Experts of a small language model: a variant of SOAP for the experts, 5864 steps.
Below are experts of layer 7 (counted from 0) of a mixture-of-experts language model. Rows are named router (the router's row for the expert), gate (a neuron's input weights, with its number), up (a neuron's input weights, with its number), down (a neuron's output weights, with its number) and show model dimensions 128-191. Each number is 128 + 24 x the weight over its row's rms, rounded and kept within 0 to 255. Numbers have three digits each.
Before each expert's rows: a language model's description of what the expert responds to; "gets" lists some tokens that make up at least twice as much of what it gets as of all text. This comes from a sample of Wikipedia text that the model never trained on. Tokens count by the router's weight.

# expert 19
What it handles: List connectors and bullets
gets: "-", " and", "|", ",", "\n", ";"
router:072136130145112103143117105125107160118170081118170141123149150157108157149151118137146122109141151163164116109102126166116183109140133096121140132158155127148116125176123102108082130140114119
gate0:114128110103109088077129134126131137168085151105165100131143059171155132132141164135123137142141079132143089121146107095114100181133107112137138128119107155126116126098123124081116150111131120
up0:113119142135137127146152177109118123146110151078139088115148146141153112179114147097104128131134142138125137133129134120139136156132136115147105147160171148181165108123089152099107103099164115
down0:095119113107120122092140145141105128093115101141121095145122116168158118133129084117153118085093134066094137148151150098164105169148123155135112110123103145148088113144121172099173155139134125
gate1:092172102140159176150106148096163168101142124116130166124105108148159134130195121134143154137130096112114122157092132155144176151125098122119169150099104099147112170142154163168130173097146125
up1:121129175112153093094143160128105098131124169119131117118154144113148126150158107106132144149120128084126166163116091139081097093100123105086120133144130107134164084131140167095177094174078116
down1:143132120186115130109168133135149141112132149133145118191119167123114103124154142139133119152171103129128132113139080132119125116182150123144120101120131092086146134112123144113178180183151135
gate2:125165122101096125128161066109118114114103104073104122118156137113099121152173123139163150097108152148151139146144143136088109096153111125123074131082128132152144120107169151130137117129130120
up2:184136146153146120113140108112107146151117097105119147156125168125119135133136137112079128171155123108142138136201109102095130140139155118146083094128162092148161125131134121125135149114120085
down2:110152116126120152104114160171151147168153110144126121125148057157146113157122124139121091126141144129100134129083111136166124110109124089127134077115153067128095111102135132193119127158169150
gate3:108162160139133155131130129119088106155105103135118131192109143150112123096146092169126130135115121118129116114130148094132096106118088133156115115141087124144132129153120131121038164130113084
up3:147133141142153158178122124154136154142101149137116141111120125134129094108146168108138103165116118141148068140127160149124138135143158130077127118125118151118127116137132129127145130147126118
down3:161152144150182134166116132184092133112118142144076108106151146107119111114157138097079099149158135111097103125142140126143144130144123080160133138095165130123121092089131084137140074137105126
gate4:145121169134125114099089148118095153160121128153118114125164127160130133139120181106142126104109123124104118109122080158097098176168106066108148108077107116123132112153139115155122146142165133
up4:121114159132168156077135130096118122142134108118065126124128136130133153171112119160139114124141152097178116163132129155136127173169136089131138119105125146128093145150123095146131182143173130
down4:101123185126104151132123120146118150217141119120144145102099115074128139131129123119125094110141153139141085102151128132149072108112125093155158124139132125132157127144116111134159121138117150
gate5:111118118088133115093128124127160135109093108143148145118185143146142129147132143138105143114127112116103109146129122153123123160106087091146144133080120139148110128146116153139098190157148131
up5:111142150114112143108119160118148103147123117130132125112110109136128130096137128146124125121125109139119166018127149152146132132149121126085180138138112113111168097122117133158121155123119146
down5:119141119106135151131092119147128111119117143116128132143094122152131154093116142177133068150137133104123123121120094102111097104155144090082119126190183131109125111096138148155109175102118145
gate6:137094149155139105136133108089128112145148137135100101100153108142140146108174151122148109102134114159085141125114135110103136159172100092134179102155143097156110110126132148123125129128101076
up6:125121129116124143096113118113151127141161147117114117140130114109126095188119142124108165134132141061158167132108115118137129129124097066143093118124136114119145143109167050162144125135138122
down6:157141158124118159137088128131109169139142141159148128087161086165133145139178123084114109157080114097104120152098128140121142120153148163112106158137085151126096097106125087130143130134156128
gate7:099111120093100129093102086091083120140150112126161099178151172150116142119122141079181125143117141096108161082109137131097123113160111114136118147146165142118096138170128104151168101123142095
up7:153153124087123110152133118136133108148175138092130152110168133143155170140167109150113135122149147171151135141141157099111123153154120126114148135111092112107125158123111111091158106125087067
down7:105131113137125144126142114139130111126133144127133122192143120166109167082125134118133110120098148095161152166147122168121129147115082117121144109148151131122150145168116167135143119185138147
gate8:119152092154115123140119149098128142113151104173145090124120134084148105149107125157115161133161140141109078137137082133156111084126158081109173139101093136101104131121141133145107130114136145
up8:084155130145072149087143146134097136140094110196106100117165127093133142179058107141154105139126146137137164145096120137127103122122122104120127109092101133146123164091129143103124136162137125
down8:100090146145132170133147110121130112124139096158118148134089109089136111128125130137138142111114146097172105110115161138106176125150122145103059127170128113129110132125178122089136148110145133
gate9:134134110119171136114088147079127107157118082097096095097159107151144092172150125129147113167153091127133081100104141159152097140119151117115133132137159107147103133105144150131128110121111120
up9:135098166124134142089142148126137127110138162131140143160103134142157112125139129152112145120113099130135142152148124054123164169151138149123122100159124126127085074107104151096097105099133141
down9:142130134120099097066110165096132168115075090157099132115107144118128130163142100150080098142124098101119159105105142076136117117077132125117133135103129118104109121149142105114106130147130094
gate10:113056123150140127088109165165132122118127058139147103131157136117128154159139140157118109134093113129105160127097104129096122135126129100111115122129125160125117125103112092090131118144128179
up10:121146104144126138133113157128100141111120135133133141149156125125091137155104114097155106120098097161143149113134160118132117115121138126184142120122085129103128112182135134126169142105156115
down10:096106079137121126134105072103136106110120149155155118116135132149085081127182130110148113140129102134142135154149146136074110135139152127106150150119126110133151164087137172140130127124106117
gate11:108132054114128120125125107110104121123118116146148151179106118147113146130121134092106120107114116111135146155100121139127128139152162153093186163108134180113100120144094150119128128109129102
up11:160125114173155142115147118116192097094112086098105116126160125120110158113152126142132068097142121165102088166115148163112101101171135114132108127101120148102128107091113126175123117142162089
down11:139139136148130115109132107131131126106132107111163146158142098162095145153097121162155176179153130150123191087136135158134148141134103127153159089078120114118114125152149131156149142112131080
gate12:132165119133151140114102111125176121125106168151101127109175138129141175160112153101139125111143156069109130142092137153098151102132133113126092188130101113127122161132140114144132119119116122
up12:114135103182107174083111078147145154156148127129101101131109090150147137165126148106166167099152113124080162119137118105100120120116068101133147162107130108082124134163123136149116156159112121
down12:128121125122134103176172117174098094126117104140129131170182135126130164121150116095104126166135171149143135100132137113138131113096064105153121107068092157101132137135142116117117124164072149
gate13:109162081121117112107113182115115133142134107150127127119133087125153124184130191110131094112161129131114101123082150153130133173131138126072101097174116064127147128103103130146133090131113165
up13:110155128150094143146117110131144104090124140153093136109100127126123106150101135167106138118123124155119116126138096140141094142142136174155175154103140139102133133105136104165116134173114120
down13:120163091094136160125142130154108151137132115153110066123132090092139144095139119160118117145070097114111079139148132137122108125139137132082124135138138125138144132079133179143168127138138121
gate14:149136158087152127129133138117135108128113171150114096108142101110142127130121085131166117105171148105152114078082127125125121088102108109133126082125113134134111100157100121150132118105105112
up14:085117105132126104086129116117102129137117112100085139124122095157157136146176125097116152121128167144082082122109156131113124132126129078145149130117144099125090106125175124157129154144137099
down14:118151124113087141112115081097098110153110066118120164129113109105136091189155138093155149108106125150128130155142140143120112124131108141163099104119163164138139142108132173193118117133146140
gate15:144157153134112112118131128136153151138181135171148128122134108088165108102129091119164124131127109136148135096142138134077193131103119115130145146115115147113164154144081119120104137139074121
up15:183115076130111082127119128111158121154108162124131137107099121148147155162166084146112157108134137117132132114108128117067168076151149121143126140124126159140156103121086155082125097098113162
down15:108124120128144146163121140141107121150147100107162121125148090091099154151113106069117117143098146138139073157155123159110136146123090162130165132116125134167086108126119107131132166130118109
gate16:144133128138122172099112106153111155126118049125163121118092117082086087119142127140100115102111127131168122117183149174134156109136133114148087135159140116144139128109086106121137118139099143
up16:148085143133130114160090119101088096152091110115181141116140085159111139118121075143168103152138127108157152132122117129124106109091113113154141113122101183166113107160111095093103098173099130
down16:131156160114144121132137162142141110124135117092102104109143115101146177113122133124089140143132088154119162163186135143103167146143146103114125072113138143121170110164147169112126158145111199
gate17:139128141150113126139099077123103111107161146138144153117152117157157111143206151122145139106091087098125092101113134124111142127111126117122148154150121105103113151110098112121113132131135134
up17:116098127106112097133141127124089114067124091150133128108169156165157144085116111135134116118116095137168129106184093104108151142086139154168136166130105129149127110133130130093103098135164137
down17:118110128114136104119158096114089119113136153103092138132113116116116146115144097113174132113146091140120060115122092154154122135152134114099115086121111128121168150137120160131129148133123099
gate18:190180127146112104129128117133130107112139141102140149113111119120100163149183146143139132139170134157154118179161113164102117140103128154095116112085123126156145161145140140136116134134101127
up18:104139140148144085178130082093104112092058150115129131120120156145122132091119178154156123143116144148145109156137156136153159115125121157129074148141110083129144146137146126170125158137102143
down18:088133135147122135143119123099118131138144103156098149121084141133129122105071183165135174096104132122159112182167123134125134138129122156133133121144140127132116087123136167140108138140150117
gate19:127153105160083121153108140155129133135064139100104150132137132192154127174103143106184177152115117167135109151143116161105145114135172128148102173132139093101137101121114156159128117072119141
up19:108161117081126098127105192131133130166144110110161121150117126145124144146165096117117138114161117122108149119147083142126145163129099158122165089140165091109107143144086099141116146129141116
down19:150141105109108148132114130138163162138099100085080131127143182135105174119183168126115126147115172130083102137139087130123141126152173161129123157124075135106141097128136148149124131100111143
gate20:128079127135102130152091077128167064130139133128122084107149132179132192139109111154137132119147101142113117114131165089152070107138196128135164141118138102113174122122155141127122158149141111
up20:130141131106165079148094128100110162169089131144147106130157155124146125140149119124160098161123135098078113137149132117117111183137168138127129153117147121091134112138120121116144135089127158
down20:123148121095140142162158130123148111124076116141158138153125141099164130160120155139177148151150161162137125129137144122113127130133109103178079129152166155114078109136143090137119091140129122
gate21:122147144158136137100140086134103117143180127123113140140138154139153147146133154149163121134122133165087116089119122151113170094129116126131104139120119119124113121150108168164153145099147145
up21:079139180133118136115134138067140091092129128160127128126150112152157134091110133169159136121143093126146154162081129131160160144130174137158129134109094132085183128110120105129141109115153113
down21:160129095119145096059123120128151114129122135136089146141136156143160147118094143139128116074119167125138130138130150192142126127107137073128148132123104161096141102149090130137135126117113137
gate22:104132138146106126106147142138072143152110119167164116120121122131150134180146182106156153103132115106142105085110170152147172160145121136139129118133116144122111153167105133162147125139066096
up22:121157163188147142083140151159139150154091157145112122112100119094101155128088137101145133123125116184141153128143131135142129122148136081091101100156140134107147137121115172143109136132114148
down22:118119137176129123154127120074108104117104099136092115132149176167143136119120116137119077157099080160171108118120097105109136144146127139142149129094143141109098108113145148101097137106111164
gate23:102126167121138168094145127131081136158124097158132113172139077177119142166120090129106102126143117164147127089089106147124113145124097146129108108130077115127138146166116137110136107138122152
up23:167147061154149136144107116089106112116146135137138099119119137144145113109089089142191144106118138107110135114140109106129126136099166111132131092121151139137168110110169136089176101105140114
down23:132128134168121133145134150155134133154131157094115107120080143150092096129128148124165138105130129105094120130141117103120140133110147158133148169129112121145095105127081166143100146129136092
gate24:116208140148114174121148103111145154158113102129112132113125127081150145126061082102122098145095130098153121143077110145122118174168183133142172152183142166122107120111154103105143132120151110
up24:102095140140124107149187147074157110119179085130120107140146163145107133173113095181122134125122122094119128173139118088151155137149075114118139097124139117133134092127155113126084139080172126
down24:132136164100119098096130090112137112143096167087118119128095124057125097154148123110175127147107120161136167122123153144145106108156137115160123143154113154131072159182117139182120117136138122
gate25:097167097082129144206133085166130103111159103094132121138141170130134153107154150126094096148134134111125183170154162125124122106109149165144098121122115114115154129139128133144135140127163110
up25:116137115162104107149157060116152115112112130153145127133153109135121134102111116085119128162146094129160110132127137172110105123143133121128094097147095128115140127144143141124130149133138105
down25:122121140075160100125102119151143107124115109112183150171148111162139142172106108123128143060134135140129161082131112142137140135134137147119136107089162108128102127136128087094121107123156123
gate26:130147151158158112158096131119146082164144103098095173119132097122128174116105143146112117119101133144147098152111162111101111125129137150119099103115120114078168145131105108156107116109081107
up26:115110085103119101109093152108105150146110120090142160109164093126142144109122133131085180164146151127136105150144112130134132112133163106116098103112129114150100131144124133143178145096126169
down26:144100125141114145181128142107183120096143150122115116132108122060115104108134148179101128148127148149093057134163132123152106116167130102145129132135111133172114117092147132127148100144110155
gate27:156158121119152130116137152123118122122107141139131129090106155143111152138160100106114126148163096140108087180124145149120178168128103140142112117149146149157140115114108093132083110157113117
up27:167164173133082102106115079119098127152176130152126149063125140133128119128114091149128124113150107080124177119126128153150105079137138146156123125110106132150147145115101141126138146134119184
down27:161163162165102107115104086070108134139151103181059166115154133114135101132137134100130130126099138105128101133093122096149093138101158141151142140127153150115140135126142124174084107149105091
gate28:165159160096140116167124110101154150153120161146152122084113152107154104101158097095104144132112128139068099139118149067114171129127136113160107201149139167151114128105143172154139106136122103
up28:122144138098143103075130058149144136112120145156127122093121124106149145145115133111138107114122144185097117139109121160107107137127122135106130177159097131131138150129101117126163129070107116
down28:110127117111124146153118170111139083095069150131173160143099116130091106141129097112140117131127127099104178119113144131100165180182135169114154118115108149109175118112103145138150116154079129
gate29:105141113169155107144150158099149136118138157159106095112151096126136115130084098118156122129146155095152156150145133110131131092130121156087152129099130140156146111129142139180116082125136142
up29:103110161132154117107074129116105114157135112132125065102070093088162117108112128115088101147107100111102120116133142110102132129132141114149095143139112123142123114120029139121106122117121127
down29:118160171156145117136128120154132159112106142157131117050124094135117126109132061129161110158157135103124139108111117130101117088140129154117121131173085116143164076136168142109098166177127164
gate30:113137107153158149101110134149139120156100105159126143109137141134108126119148173089158129157116106107072170068104137157109124162133075138135124126082144135144142130115141098124098086156134129
up30:137150094137138125123162129134128146090155165106163135142138137143114090118131127109138148113135112162108105145151141106114167138113140134158134122134158098134175111128142081135136139110088132
down30:163118150093141122136112060163146133154130113142107119123103117153138115161117087121132127130150166128116178159149142120140090096082091115066152124122167120132088149131098083097122137145161117
gate31:098145141115111113164105139102116144173109116101128165125139152104081171119163168153130181122146112107136154143140135136146098123147119157109117108106124094177174179126150160136097111126110144
up31:081123098136169154114152151152104126107108132113103128143123099141179173108145167131136109115105118126103154153109123105086097145112110141110123072105145141138104144102106138123136132114111129
down31:089126139127149099134142088115135156118093091153163166075111133133151123156125135134152131166128125132154122142132099093159128128119147086093099154116130130151163116117105119112122102114141171
gate32:153125157096142159099095139133143113075117103110128070101137118075128125159149129127168135141103101154137110116063115141114102182119162113054147122116157117114112128137108155132115118102127142
up32:143142107102127113131136167097155109087137167143118086124140117115140125113140134132110074124155114124101142109112108112183153136157178141125151108131151109076135098146122161109110115123121118
down32:120122158188109139112124130100134113114110138100108112148122108116111135107114100156106107080150150136133147129127141164117162129136099124121165095133148111098126148108107151122151144118098093
gate33:138131105139108153166127118153164147110140130172149150087200157123153141110138126157116110112133139124122117122114135119095095151108099128129124126082128112167130142101155098066150128111165177
up33:112148132121150155137105143088136149122113121149109130118113153156142144104135171128105113126134143146148148170135157102088116080133127151121141168110137119086084118170115117126148094127132071
down33:120122105090106062140136167125145124131165168125098112137121110150141158104136106145130127142152140105139117136178108146134118128153091110093132143131090106102108123147104104138145125149107101
gate34:175147155118111115119091137139140098107126113120107111116132119113105070101139073176149153098155130156081169120128183158171143126120176103125110150117157140163113127136118139144128088134107122
up34:119140141103154108141133156130094134111108107156137164101127177136108125149132149130125140131192118114094146133138109140138149127119113074139114144120138094096103110109117114117117115138174135
down34:130188123124148130129134119132104135140076129117148144110143093120128127099104139136110101162146097148146124118139112140137106156137115143166113134193105132154102118142120179140115135091133098
gate35:169113112149144125130105143149151144150138116135133133072126123136183129133169161146118109170152125132134166092137132136126195103164123096078138122123161145106116162156146100117066123129099145
up35:145096123154118119102143152119113136124107120104129178136078116132139100124141129113129148118133123182146120101117100087166128134160153133145157130108107111131159101128103125153141114124116135
down35:132135120129095125134154146136115185095112081186116124111133082139107142122095116156167104114144142119112127120131102129117131116136126157112098111183134134143125131171155105112101182101117109
gate36:095148142156140141140135125162105114173099110190114176082103107106122157161153128159129096111170158175175098114115144144108151133127129118133129135089097142112120146132094132124137174097148155
up36:142144135135164118108102146175125123095108149102138152164146110151092128122121128122097154160130100104130100143137070094120140128143069125192104134127123137126173138145115174143066127095125103
down36:093143163146124115151133114070160162148105133111139122180129121129116142124095116108094163110106118142099154101090143155166132125103153117111148093142112117147135125125109144102190130142131091
gate37:122127100188150130122136072119124121155161146150137106139129117124103107145145191133143129175124134107124118125089132135133161122134097117121156121146169084105146153142142115140137136132101161
up37:138116115142099138133116108130150129152134110182121125087117127118125117142129167134153164118126157124085116130125109092155130120148131140108151141167110108106165164128131095131129154148131179
down37:124152124112109123166200104090131160122186093129146116143111114137108124121139131092088111139150154185115136133131145148162113080088108152157138130159118124107121132166158134134118119173153111
gate38:131158167117134097110108075130112109116143172168156170098133171182134118170150156155135115107146077107121129155116124136155174144126114105174092142102131142140155118157105128071071140088110150
up38:149140150072112117124092138085111126165116096150130155117116130141138119131120167100123145151134118154136146128129081125134141125141174152101137111109121123102123114134112101153177102125144098
down38:137116087188081120137167147128135119146132105129127057126111122112133145104084109140147124131146132128127137137129089143117110133146145186121141091137102156091100078135124150121157105150122147
gate39:110122119139171134084091102134086096145152094130147088146159152145188129186124115085106099101139121166109087108112111111099145110129118138139134126137145134118094162153147056133099143149105116
up39:150134123127123114146127116139121127142112136168113162126102172139127103079189074172106127129117170138137156162165155100146133181062130098153134117147076116171134102116117148105163106094143154
down39:154154080111157133136148119175096134103163137129151093096182135109149132124109107149132136133112145137159178132116128142142120070118134082141126107138125126082128155152125154090181078118151115
gate40:136123147106115128096177123131138088112123064173137121128167111143110123148087100107152111158121164136149106097146122159123143160103123130126176114145136115149140143178134124166075115108183109
up40:121150102101158124140114085123152109119086097129105117118150122140109088080171113141133124128115157142068120114144177109143087106100128136148128120174114122117133167119131097106138127140146139
down40:127130149161185156131156107125122120102122108114137167099168139163123147105117169131142109138129151111141108108079137166108119128145110154118161136137171110100096116141117131115106157098081122
gate41:141133135118124123131118150101119167076200104151169101141126134120120159135116144164131142151102166098138139165136135129130120144084174150120159130133179121144135171127150126144131134143111152
up41:120162118134169113159124159123125109113079131094110101117107142141162105157133117110136114143148080125089143132154150131139121161128124097128137128138122110111208095141124150146137143132107174
down41:120169119144102125133131165082112128149119158160108137138148165093097122108106153162169086133151154146113124085157138136098119146134138125145138084113170134109120125136120131074112110181132106
gate42:129140131101099133122136149149093118129181119095136120144129101075136135124110122162137125114130136131097097137094129124166116088163125112123138116147120114091111157139146135138129121107143095
up42:124115154132117137092104133126077130138083123114123142122124083134141172150144136103133149126077103148117137128105136157167129132121127174114176106133132124091111156089129108123134169106119141
down42:113136099144121118107102114161142152104137153100149122107131101139157085125158163137107099105132153103119129130166138130160144130154117090165145130159116132162118177116134116122110115115152158
gate43:155183114135156125124090117101175153158142111080123134130148132166140145113142102159128146089141146123133146125163109159092126132103154107120132148160109126073156151114113179136109128150127114
up43:155121129105129113123146106155151132117105135147129132167112086140153143124149157113122136111125101116105119163124129125112143128111136127189095131161129121168159141148153132148116153163122110
down43:130152113163115115162094135174123132104157103142130126123098132120186124156113098128099090094190082106112088130139120145157148159119070144142139163147123135105136129159110106125161135096108147
gate44:101080090119099154093129113141119139112136122106104118096137096126140149152175157148108129085117111137100106114121102144146113091105148136139180128119135136143154104121134119099120124122111152
up44:126097145116137124124143162134164133193165161125139153166152143167179099094102109118146123170152172095122137153129127118148118140130143185101113090115109120162160120138141169158177106109120172
down44:146120147142114159148110110091127101090122140123143173141145111120116108132138140123146128098126132170127111105140105102157118120151165159105100146111108151167147111118122118119116128113129117
gate45:111148128128124147151132148108136104121123109173107106117143096133127158139143132087142148167144157135154110117124190132126136124127128068154124181163091141142130167129082120151164135120123116
up45:137114086123158101092146161162179105126146111116190115138153167154127160126135134155139157147125113102113120120154133112141161144136088107097141130128157103112099106111170088100119156128129104
down45:129090139145140123116178159132150150086149085083126155160142118168110166116128153138135152127075127132130096098102110159174109109163104157157162136126145137140102148137087130109150120121117129
gate46:139126106099159126128147111136114121115087079126151079112111142144132131160112157132165122076123153090125109128135132108089129133164144109092150089166122146137118137123129113107156103154092090
up46:130122139127153141116135184165138139111165114154107162147133136138133109118113126102105105144121091181120136130113130107135144141098136121072115129149109085112137148139108133171117156118149112
down46:116107126173086124096114124089136123123156146106151102144102111130111134159134112171125158097121062109117135161102127145157096164119099148129098115125140117127131144101101122112134095118163140
gate47:151132106135122139139114100127117124105079158148125101106172133117121134159142129157113142160143114133162120158148149132101113115124122080113134143166137176107126098111092123141115103123135085
up47:090078134123137126126108119112142103146134165109151148141139164144127137145144148185163125138134111098163146177128137111110137119129089096099108137110120127150121091121096126156101122098141149
down47:113185133136097121144114127153145132165112107107074072115145137116147097186133105143101127131177155141148101138080117116137135129120130122125208142108126141118091125117161089092109114133095070
gate48:103110154088129106124098153177104156163159127122115116139141144135140140149124121160124127111148151118151122130131074129136144152137152130122141169119118116125108129143096115168116141171116128
up48:112127113130072166139173167081122119141135147155095149143065137082138156115143170138102107147112128184112127109141083138124147097130124180145130104158114076132122087145120124097127117135122119
down48:159118169153192129158115121107167132103126129098133173096160138134138117126145135115101144168145154170176104147142112120145143138120118162106145112169170109136095083101072145115120109126138098
gate49:133190122112122100121113145124132156117122086118122134152136110130152156157137080107133131132121127152134152105108136123127145157108091166168076079161100123075136157121112142108097145153131136
up49:125155164137122105114144129153106154116128132138164127116129105110112132160127088106159151156146143162123135153156132112157124096146115128116129157130160131123093107106144104108124153102107099
down49:140133146146138096146165112098106075151128056134144156164124146183141106105106090102125130111113111147122153102115128148173129154155122163153116079128101120125146128124137120155142164151107155
gate50:149137108156157165119141136169135151082114123137147110105109164141115133154128100109154120118136120173153113086123117127064113089122150111170135103140157132077151144155116123153112141160123197
up50:157126164169083119113142126087138113115122078123079102145152123116103113140096131138146147093161132109093097088159123141188141131101128102105159191120143104137135122126099141144149161133141153
down50:178130118136150180123137155155140158112112143152116124094104112125138119098104108107141141130146118139180120123124127135097137172140123102123109175160142154110155093119185092101143142157096186
gate51:140104120110145130161109104106125137144133093123112122102127134140122132147116152147115185107130172136112155111134139137132145148130125145150136096150141124085135132122082129099113142111211147
up51:119129129109125112164151110118067141157109099122140151134136123103090124180076117164104117102137142117159144107150145161138129093096154111150135127114133121128179092150112086129109099123125142
down51:075135138135108174145131108138158109138097144143117119103144111141087169078182138136094133176095108120089121139153105109136140139180117149109151146161116157122148076121151105108186153149116085
gate52:135126137148126118122136125166103172132131127070119135113181154157087148091148149130142100136103141145197109164137137106151153124120086110129114118168131121152118152109103160134128155144116091
up52:150133126137165125095126140120127146120131132153090138136139103127134074154097113114124105102130159124127131142121115087118127136119168143138142141097126136115106122122135128133128133123171106
down52:136158150133112163124084149148112145100142149120141102104082055154120173121148108151109134149131132134124108098137114117128133110071119113137120117143106126118127122102090131111149125105122104
gate53:154099133153100126187093123119104081172149120157176118113127144114048161121163154117112115132109115140094127080113122132152140116143142114131149116122136100143132106157103124148094109155160143
up53:148149097117182141147138172141112136084106156153125138130115136128129130148146106130115128130126088118130140141186151141153094136134156111133082092143122150133141172121115143120164097131152080
down53:118112146097124125112113090166129084150140158150132119126117131160124138114124155107127082148099111132089135178108111124132136121076124118118097143113122164156138138156112179148111109132096138
gate54:137116145179078147152146118141114158112129105141094103136113153135114183087151134101101145118123117120097124116128155156082134110120132133161153114150137068149133142167167159135086143173127137
up54:129137162098129105154142122101141144136073143113140151157134134138111116132165105092133128112128118134155156143153108131135125107136186099100091154128078121128124137163117146122142141111120130
down54:174117132161118136120103169134088132107129109139131161148132109152155148124118124109139086122111133120165153116144142100128119138129097129152115123142187122089139125112107059097122105132110144
gate55:140139123139131102100128140100149116105146134148122173156160112116138120182119092131101135108119154137145080114117148110111134110090069066151153132083121125133129139148106115126110127085150150
up55:110086157179135210147144123140108121124117158108125133100114190146158112118109111104110168105099081144119153154131129161118093166127160125177132114134151181099129126139140125132127095093123143
down55:137162130153106134094124113132153130100119146143131127148128048121131129130117111155129152113114123068131076116077111151139167098134126137153128115074137159097124150118113065117083160107109113
gate56:097179112098087071098089081145130118110131107137116142097131148103133119108166125107118146134112166113159101125122139112085095149146114128158121149114130100159077161136131121134148111135108129
up56:120086143108144138123140085133104134149088116111136158178121140118123138113109104157143134116090137183111133186143181140161179127125154133106125139144067137097110128114145089127117142116162133
down56:175125111101095120152152097097163166138148137102127076084156141128152131140097153136124131124134119129126126093112156119153118160146170194144115129144133084143136128100163117091146129131143169
gate57:152128144137134130161081104145137169132142154157117130142113124159095121159120170131079106114114140161109090128111128142115122176136123120076154113160117066101149146112092143117134107140105178
up57:128091149114123109075134152107177119112117115148140100141126159155152133118097114114112160077129141098131117104139109074190093134132131146143139129136159138126088104191101104125116131140102118
down57:111101157105104135162106140122154139139099136149091117163127131131124142176120095072145108137098136109114133124109115087121122132100121154087167124136135105107125103145118074111154140148093131
gate58:106122129141136097127113122114143108160123144138140127158135142096143147137135143097110111128132115151105131092161135145168152103126095149130189157167127129148080148125085121119125133075120186
up58:137147129142134131099114135134097168108105137138141114132134161079149168128136140133123086159147125087122157103168114143111102145185142129133169142136113154148071137109128153112129120116167112
down58:077161128129141118104119164102120105096156131158149121143180145109166146127132152136123131118137070125165139170130108171137143092124117100183169149103095100139128146141094122127085123115168158
gate59:125110136156109154111121123105128152157119117176109170120133114139090115138121132156116109126135162195098102120164123119139110129159142087144116130115147120149139140142125122095138091143117129
up59:112106131146100143118125115090105130160115110178109125126086144093129135132134160121124139139163123152137136130140128143080126144110156111139135106132125146123099100106121156135150168126138128
down59:101129121106137124116104162133116142119161092126118133140133101092143135105127147096155133129122076119135139075131136126127104104126099141127096144116157145112155114127123109127128121133108111
gate60:147158112120116137137093103101091134105125139118151132158098147107127152127151139142134130140165153161114100131149133131123119090147167149130116149153159109093137124111080113146126128138143150
up60:134185139109186115104160144113095122129139107124117115133103143128126145107151136102150108167161120154143121110127114144108149123158114140091137118165105165113117118118134133155139119142148126
down60:145135168168150104130103158165155089144131118082147140110138106119154141131123104089164164094112081152110086174090103169143142140090142102099082152152138112099120096157139165135148148128106132
gate61:106156119128125120121107121153121113125115117131120163163144102147177152157119135116121162134106143168077092086093105124101157099121139124134094107145099140105116121110130124148094132167124109
up61:129118137124184123117128144144171123159115129150165071150093152131120124127159118104107135112128118168139085163112130151122153130132168127135113145107129126104118123171119093136113141143068156
down61:176127107155108131104106116109107154151120120132125106119109149126157110099131130143127116131145087121111120101170143111156084097083129147139123089144123137092151109126184163130131115115091128
gate62:116121119126080132122144109096122122171084120126105137108133147142144140127172117095119180101133100093104093099104145148103123165157144111149132111179141084139135141083139125175115121061105159
up62:157078127157122115118104149134111123119131111146150114199119104112116160096128155129130122144121120129143112150112128158159102147130197144151140099180106126128126139183135145124116136144162133
down62:143149132168097112181123119129122137096157117094141104142090152132093132147128135112166091123158143166116115141143138101118101146098141158158138079134187142089111105113133121163128155141166113
gate63:125113118151076137161150121114060126143131129102135097131125135157101121149123112159144115160119172139116140126142103131136097152142145174133181135157200153135131154148122127122086153176100123
up63:108110127067151144112100177168135124154122126139071141144125167148152143112178130136111138137130133129152141155120121144169170084127114111134129121142092140119121141134104091112120127126124044
down63:117137180173107084131148127123131132144144098103144098136085139147054128137126132116130097127099125146115161126146127112120075165119131178118180172140142125121107124137126180177155160085152124
gate64:097198155158078119123091101116131115168070140151128142131140176120105148133164168126153157130147157181130096115154162112071133105156135106130156096120136124138140116159127148102130134118125157
up64:109177121160097124177094151090106099148134098099133092143166148190147180133144126155160102125109146137145110081117146147129119132151101146144143119152127124120117109153099141112141074121116150
down64:133155121096143140126169128139118129124112148188163095088137136066108138127146138152121080149148140128138135141189109090106086142116129127164096161132146161141135126129121091150151126120129122
gate65:147103132106129152080095102135126172135140131127092136081132121158123136136117128115167129164116125143130116140146095124109160158183117135117142116129096086136163123148110144092155074123118143
up65:122153125128091124109137131139139144150133168147132103128176150182132094152150129108125095132105117112168129123156112112131133139134157160154137124132118110127168134115154157111140130107129123
down65:157114177118142149124112104142157090170127096109141107163130149148127112071097114134146167141194116137167144110137179127136159140145149108109144122137102150090142136137128121116088158113107103
gate66:119138135162159132136114096112165109125153104112143137116110119157068119087141146094114126127111154162117119101097155137118167111135145139149132107143117158149112145132117090099078116134093121
up66:115130110124127174141106101124117114140175128117114136130126121132134151121080149107102171133110145118084163163112121138133125114128125095177097112156120160137145144120075122081111120118149099
down66:155142114162174147162113116126092116124158147105195104115161108109119112143148119118124156122112119112153101131142123142155095147105148164091134139142117089111092094149146154118143131126138126
gate67:093163132109124119126144122110137113151159102128152175077139106130085128131111155116066073118095161094139146130155140118145136126123143142121146153123144145094121147133115104088110144118116157
up67:115114150084143150113114129125155142150112113154094108138111123132156104143123099153149157120146156143136132112111139094116165138088114121086110153078092098180144117100152129153121144140113117
down67:100143098114070099159119120187135099098080107097134122125107137109087121105130125130104127163134125174144132115134088078107113151166113117139158107189183174110136133114104143118108103119138124